config = dict(
    n_layer=9,
    balance_bias=True,
    norm='rmsnorm',
    beta2=0.99,
)
Below are experts of layer 4 (counted from 0) of a mixture-of-experts language model. Rows are named router (the router's row for the expert), gate (a neuron's input weights, with its number), up (a neuron's input weights, with its number) and show model dimensions 0-31. Each number is 128 + 32 x the weight over its row's rms, rounded and kept within 0 to 255. Numbers have three digits each.
Before each expert's rows: "comes after" lists some tokens at least twice as common just before its tokens as in all text. This comes from a sample of Wikipedia text that the model never trained on. Tokens count by the router's weight.

# expert 0
comes after: " |", " ", ";", "–", " —;", " +"
router:078156108142123132160129154136127134186142167159112154162146106165091112115101147131115163155135
gate0:073107125128137110224165159111144122192121072136118102173138051156123141110090155140113129131114
up0:138070102095118137158179088124149167085135124114105103119124040149150124137102162136126154139134
gate1:141164085150203164173099122128116148104187007090128103167117106126119165143112105101151131139148
up1:088129170104172102164132100102113097132142126201182157147121170128063126148122132175120087144166
gate2:180153125125147157182086138106113120145121198124099172158126148106100140121206094096108071142164
up2:132174109149164067129136148165153147102090140122157134145111103176093111133038128177132146163187
gate3:057142152154120198145102149155105147145120175129148166161108181173163108122192200171142121106105
up3:113163137145123144131101156145179153099111174140109123141129176087179124086147139156151114118104
gate4:105106177152180102143114128112131147123179119178157136117118077159182139167178118111130115084145
up4:116133095069123117132112161136146110075128180160108150127135146162162109141164146106107109105148
gate5:099107149070084163209107114130159099155102115096193101117082125141155113121099187110127126163099
up5:072141111152158109127143124060116172085107111098106131118175128183116137121046159142115131129161
gate6:127116136175146146134100103121113111078148129098125125100024135163069140136152118113144142172159
up6:131016150108119092147107079097134182099123164084147147171074068075128138116127164155153109084133
gate7:195139143144099119089120160151185128166159169181108162129148154132155142143092143100107137145107
up7:109109127138097100095121133147076110112086134124145124162099111069081088093106127130124148066131
gate8:156081151106105172154148177121145149192165104156027127150096129139116155144167160133111129118076
up8:146164100157093071112117142125131172166150175116097210160160079104105109140164104117125120087169
gate9:112096101119113135072141090133143138143153149132143144092078101133132104077121077141145105084125
up9:147123106136190152063062131115182137113101127100094095076152106141177144119150108137121139144134
gate10:117136114151109135185159075092193080089141087092123106103109038168113128132121168123171116117118
up10:134037133068138086082126121142153132102106155142161164139131131098184120131145119168125088109177
gate11:155080138093052144180125152118133157115127081155071133100152129121122140132108157107134075128134
up11:126146139190112152070142219140099156105138160111109150122135164149157167194210072090125084162144
gate12:143147090124156093125146082133120127152123133113089117142139118120065124107091096124136135162147
up12:156163152124151147109101177099174144081161166128103133140130164135068154120104117157168134148101
gate13:087116100118199141133103142129138133067133088104087116185099109129193096114132128123094151145125
up13:114153139109093083048048126107125109148092080134137165076186106135104126138154202071166132054175
gate14:116094093156157137157124186116069116147152098173148128118163209175160167138125126104099126140135
up14:132165116169075164098093130127163073100114106127086147192088108166177115143154159053166134129109
gate15:101168119172129115072126124152154132135125076107126118169124121102108140141134104085162104096134
up15:098185123125162118074137202092109164088159188176144184141125073098114091131172136108111113097165
gate16:203077144084141155165110143115165163204180115133100132174110153084113142143074162122104097198133
up16:121149125164196125156118128151168101109154111140131085066137085128090107135122217101112148115138
gate17:122108123170183114140156137128170115143210075167143128173106071154147143113081150080063063102085
up17:102092108144070114084216196123115144156120088190137147095117198111175114112196105094134086133110
gate18:146143141160094206206173100116136102133123120142126088105108095147168147094119123138102140169176
up18:135159159090106158148167124150169089160168150164116166152165121155102158148133129153159174099133
gate19:094036143077085130144143152122134102130105130126130119124130114141109121121159139144135073084131
up19:118113112159153116164149049086134107145164128146084111097131113142121140162096127152163126141146
gate20:070125126146104146146078139098119143146126186119082126124118171172100131118107104156118149204119
up20:097134158125202062161180182167142092094148127193121128118143136140086145159126102124143103101165
gate21:060103105156159117144113125066169154151137077102151132063130109195131136076090133157157097103134
up21:084066113142190070130089178096094115139089142119079091119069123110077166069130075157164127176139
gate22:108161127137153123127138106112147128174164116083134136122110038125111167151152137103126082102151
up22:145137156156154149140143129120152124105110070150108121107148161155162139142078152143133131170159
gate23:142137137083073163115059108159165103187107149143117126086062150128141132113158089116109147131139
up23:114157156151075086129129109128187106136146104157116168078087113138114124119093171162169126085059
gate24:104092156203149083118150141096122127128228113152161141163115104117100118139112138153115044148160
up24:170176125105116101124148175136130154159118044141165102126179180130143115153035120123133203174112
gate25:066151136123079122147121136128088129109102060095140152143105115166088126152137146120120073168204
up25:086112157144082153102135028118081064154132093096180113168105112107126113103123143105129166123100
gate26:082180146140161189135134099106173105116144111140171080118098130091135112104122117163098132122095
up26:159084146127210103122126114154153138117135135106124101087119122156187096121114102176165091144161
gate27:118111104101162123099179139149101112124113131123108126170113062099130117136109111093046076079078
up27:152172174112128153134165085086193119082145128096128143092152165112178145162139111196186125173136
gate28:116100122113071106066084149188131116124103113153077166190127151093079103108102099126131116150108
up28:182115199142190162131058167135148079152140123094118107105129143119137128171145163087147128080146

# expert 8
comes after: " ", "1", "°", "3", "′", "2"
router:114185089151106152143091198145101183188151149176144187171111131168167142197112097121093189135155
gate0:128162152170141093149176149175167110115124142176118226139152143116134106131156122102093145094082
up0:019166135139121158120081114178119083181111106099098112131125151152081142085135122177178115135144
gate1:160077170093153113134136181141139106107079108195164084144134152125120131205109094105103126147203
up1:118087171132129117124101155119138125148088128161100158131143153163114128102154108162147142124112
gate2:143075143157142123103137159086105088094087040098094128133157128166119127132067087122070143133133
up2:146075104116168139124112079141103116084108130122156095066118082065140108104133136095129125131108
gate3:081063108119075140121109196107131135066168122121102173172075174106114125103162154168117165122105
up3:118118142202110099156095155094103149083161081021140141168056137151116138173146146160111183156130
gate4:159081156099135130112070167115138028184126085093127159158154131162098131168131051105128136129154
up4:084108056149110162165068090192135121113116152145103144145129128135133132059147136123106151171143
gate5:083168187150155173150170212114108094119162129154165148129086123137105131134141105143062128114186
up5:123166165096088099066166183094120135136111137147091075124075125183157107101158165189114123148160
gate6:071113145114139126107145125150118142139115178092102127138041146106161080135120152180132109145157
up6:139134203116137082142074098119155178177170140113143134076124139137124135141096174113138128127126
gate7:142112088212156108142092123118146088030153107132157128091110055101139113159067196061146141096167
up7:104145131121134166141127135168166168103073151127125159135163080147172167148145126065098131098185
gate8:152110144062042179176110167090146088104117066162101134108124138105076129145121122131118117154145
up8:131085173086089139097087129153137107101107130144158153100153142137076089110085079145101126105117
gate9:133134133143173153117130094113138163086106120167134114119151162105133146121127166094061105111142
up9:174075136126126157122145099219134113119152188060162106111150098134099142139219155152143161100140
gate10:109182116107104138107141091182114133072142101178126117101129090089129127196182161120083114131113
up10:155162139097132136127164098149121139172151109175141093105157106138113091177161070170118129096151
gate11:127126161188124136123142101054137157117132125160118159133134106069138160172131178136171144070167
up11:116143111182096132159096109115124125119122138072138169076124105115118131085255137108143108125126
gate12:166170055127151169099156091145123126128111125144128099139192158109132082138159163125152163136060
up12:098118124139032161117111138096144119149095110133102132142123115138147179155076129134153124176152
gate13:151104089153141125106139111137137113162098102129149128129126098115174118083149117096105132130131
up13:112162132133134148163078131115145163134151139074139127103096049094118107112134137155187148074086
gate14:113099133145139145138069101130100167061118158099152124122111135158141113164141085125145121109117
up14:095108140161197134199133097202138113109141115124125101131072115167112134128155127086122138161107
gate15:108167137079081106102060166170116126144113204195104193087105099139136102132161145123120139126120
up15:065187071136104154120050140134096139125090160115152124098131111105181118144169142114174153106100
gate16:130112131112162109131186157119109152134123103196108136160169105116155121148141104200120100107126
up16:086188164106154107111165135127127151170128179112166085139154123112111144139144061142100145109111
gate17:158081130089033171161183127137147152163098146183088127218138087146148115157134168133114173113074
up17:153072074075056112163139143095108112129136114150104125167100168190116142116111187111140148107125
gate18:122174152096180143112105101106117148146164136084147117177127116164118180149095115132147129132134
up18:194131090118152102129111131111068166126144085146183104143148127188157179182042078132122135118111
gate19:138088067125070106117099118076134098171157125103147075070167104129144118161095185138130097132112
up19:057152124140115133110168090116070073151166144147108094135128076120137132150118042140057160140145
gate20:140142151088106088126203132158139084174114137100095174121108111062159155106161112123140131097133
up20:128150162100117133150136161079143116112166119169153097125140122119093174213101157121118145147116
gate21:108136123176117129085110184111167088083158122130158145095064079113129115146168170130107087150123
up21:129145138132144105116186071148177151126126120176110129104190128131110135126069174128154128135133
gate22:130132197098102158098018221147122130133081139049118187173136111116096142141152109145175093144136
up22:113081120133133116127214129173135167126186111180146078121129138073106099096143152138161163145080
gate23:130086156143142130126077187195091076119130116057138142122106066157070129095147119087130072140179
up23:101116106178123143107255152124142164157144079139131107141112180099181121130114147175167183142164
gate24:173080130076106151143114160144166074154127191128149112178134127168077165161109111093071137112129
up24:163114127088120145122100155105096129164149161188137141112153132129075117140119058098140167093098
gate25:199123097188156153095118135157132147131110108137106127109118158087094125121087144080118120069149
up25:152095125188145146128130113147145171106114100151100150098106171122107119113098109086182142093144
gate26:141148097086132113120120101140159153141108073144133147140115099091176125114146113056099118127176
up26:111133157125159138123132188158147119048120194058150128144097132101112110148161150144167137093112
gate27:123135059108075166137099097164145153155110103057075130103117084180110133156143171124101134197196
up27:139166070129173149126099124114147139109137120107115108111124081181191105100116138125159105085167
gate28:060138158106121143091100049185105083117141105162095092139117149153117179134106105146061095125181
up28:138102130133116110132208125204131094106100148036095076148092120122132164110171121109182126146137

# expert 46
comes after: " |", " ", ";", " (", " —;", " –"
router:064172071137075118148148143208181126205112158126106148126151115160150149122144116134125198169150
gate0:124163119181092157110166165068162143116154038098122122070069124087142146111049133147124163101132
up0:162155141144186086108071142031093116127152148103094144133099116077106146094136131129138123127110
gate1:093098159096100142154096181116123073139155116158102136105087122154068180109130122162099092186144
up1:193154112199178138110113151114089169145105192138175192149166155119086131137183138145161132090187
gate2:138173085081023125163155165213114137176117168129128123115145109176097206153116125146117117128121
up2:159137152151171122145161109084082141108172098146210167101144163156113085147109124153133110123104
gate3:181118113109153117154120094088118134157123081120124150178082100167145060113201154175136183131121
up3:169142165140126155168136137177141149184124084153100115106096086126166103123097102092085154153113
gate4:109076089163116127100125094115135168105127099121109134098080184151164121126136089111072128108158
up4:132087087103142142170158088102159085085145113135092055138099119092155125182143181112150082146117
gate5:110106124113110082169060154068113161084163117124174091141131147103129123147129165154138120102192
up5:148153120121145141107135122169071132110166152120101179099147131138198149138172138098082161171126
gate6:122059121170094131125183118171115134112154110174119122150066124124164096176072161066139099141117
up6:145155077123139154126133086118112107148126091113092085085119160184160133107148147106134098167111
gate7:117134180111096133152103131162077127172161096202138146091135069190152189101187126133130102120162
up7:103131080138121154204138171124165113159102138176133080153115139096130165104037095145129150176095
gate8:133101130128096143108081097144133199124089120115124153177052119181136142176135110041062131118170
up8:151104129071088093147096149126123069180130068204108185154128109181162081098131091156125082152144
gate9:132106100135109173117146173143146115082196109158122105169119110067118117157082076127142123137144
up9:105076138147187134158146140141191084106141167104081113141168145113133124146129112113113125137117
gate10:110101099135113148143086091195153135112177121184118135148106121140098157115128119133093146093130
up10:170158137111139126107111181198170119129128114132049126152095148143144160126150123096123088144165
gate11:092147162109098160145185133151166121129069093187121117123120122146162152074132096107107153141172
up11:114110175125120186154107066129143164125094110166117122145121127131099140121109075144148157219168
gate12:167199156148178095170109119102108134120144102159166173116087069162168062080070149181134135126136
up12:146127150067146087115116099156164169125134120109150107131113122167080172167147133152137101131114
gate13:168151139153124151209174093121136149136122141097134178168086085035166123210138181105140110094104
up13:201160132142120178121126113181075104144115096168097122154106135153151118167080142132097087144104
gate14:125123076117163155115080109125181170159142124118167117141095122160165086069153109107116102112173
up14:120091078149143136082099189113136152129141055188154165141121209109149165147133109100096094102131
gate15:111088112150095159189102136124157130149126153103068183168152132135084132139117120113092066070130
up15:132186133176165146138141166069212138106184103135132104084169168133126150110187193092125107180173
gate16:126154185190124146073055180112123116098104170165131145084113131153126144123122137155179102155134
up16:086212108077108106072049099095118130109092106153182068128107184056178134098150128175138152071094
gate17:062177126161106120117086142116070126135156094153143112165148091227107161086065131098129094147110
up17:193097174120128112130173132105126110166146119156119153134146082172136145145164119122172072120164
gate18:089113137175138048116165114106121153089108055098154133184161148092143159094179137214059125138124
up18:099139104094158065020134079123080114112124050135122101106095117089187113063138161184087142136083
gate19:105160168088088163155134160096113111148125118156072112106093137150111172127119194122128050169124
up19:190112075141168118138137149168093143161162103134142140114155171166138101134067124155119132099137
gate20:099170095130129205122123114147127120162116066152080115137122173110113065108137126169120145130129
up20:143136106148162142094136146096181075111085129117130107143156094112122135095178118116176141169118
gate21:148128117183130126104129145082172160160169053118149121137124099140124163134144129084105133151160
up21:059169159105126118134194096131113115144113185154128094094150188109136149140116162134106116089051
gate22:127145207154122118109090137160109083136169167118150100102117163163095095082123089150160112189116
up22:073122141126148092072169121145112111170143138055168132166126085111156078129093123200094148109190
gate23:176137150137095179135193188114126193097109129153104091166145084081073105094119135113108141105146
up23:134077120144148099123157113129115149143101208126109174157125091116089121110108138164149139128112
gate24:117054133109078152119092137117154130196120116085178142118183073148100117110152162151086161107112
up24:174137150157096123123162178129192186123122129113119138087112139099058209127125161100104121094134
gate25:161112114177072105122080137146151117126143083175148155141088134156085136191079171078153151098153
up25:159052127145156131093092131151075169184156073172119135110117152140173134085117075150159104172119
gate26:158170113160103166122146103096179122179136064139142094102119163123128118165095130108147161125135
up26:169150135099167130162140079142082129194136194131103098098129131121136086127188084131144139134109
gate27:148153134135120196166170153177102124189166096127153140185083147135108103135123077130144145139164
up27:166142079149084166173126227110117151151125074138088123113113141106153235127118094129094114147132
gate28:093159162180158175143125173176143177144139167183157190160132091141137145148138152119118144071077
up28:075126115122198075194128133138165150134134134120124120097086087155108142157185199125150101125073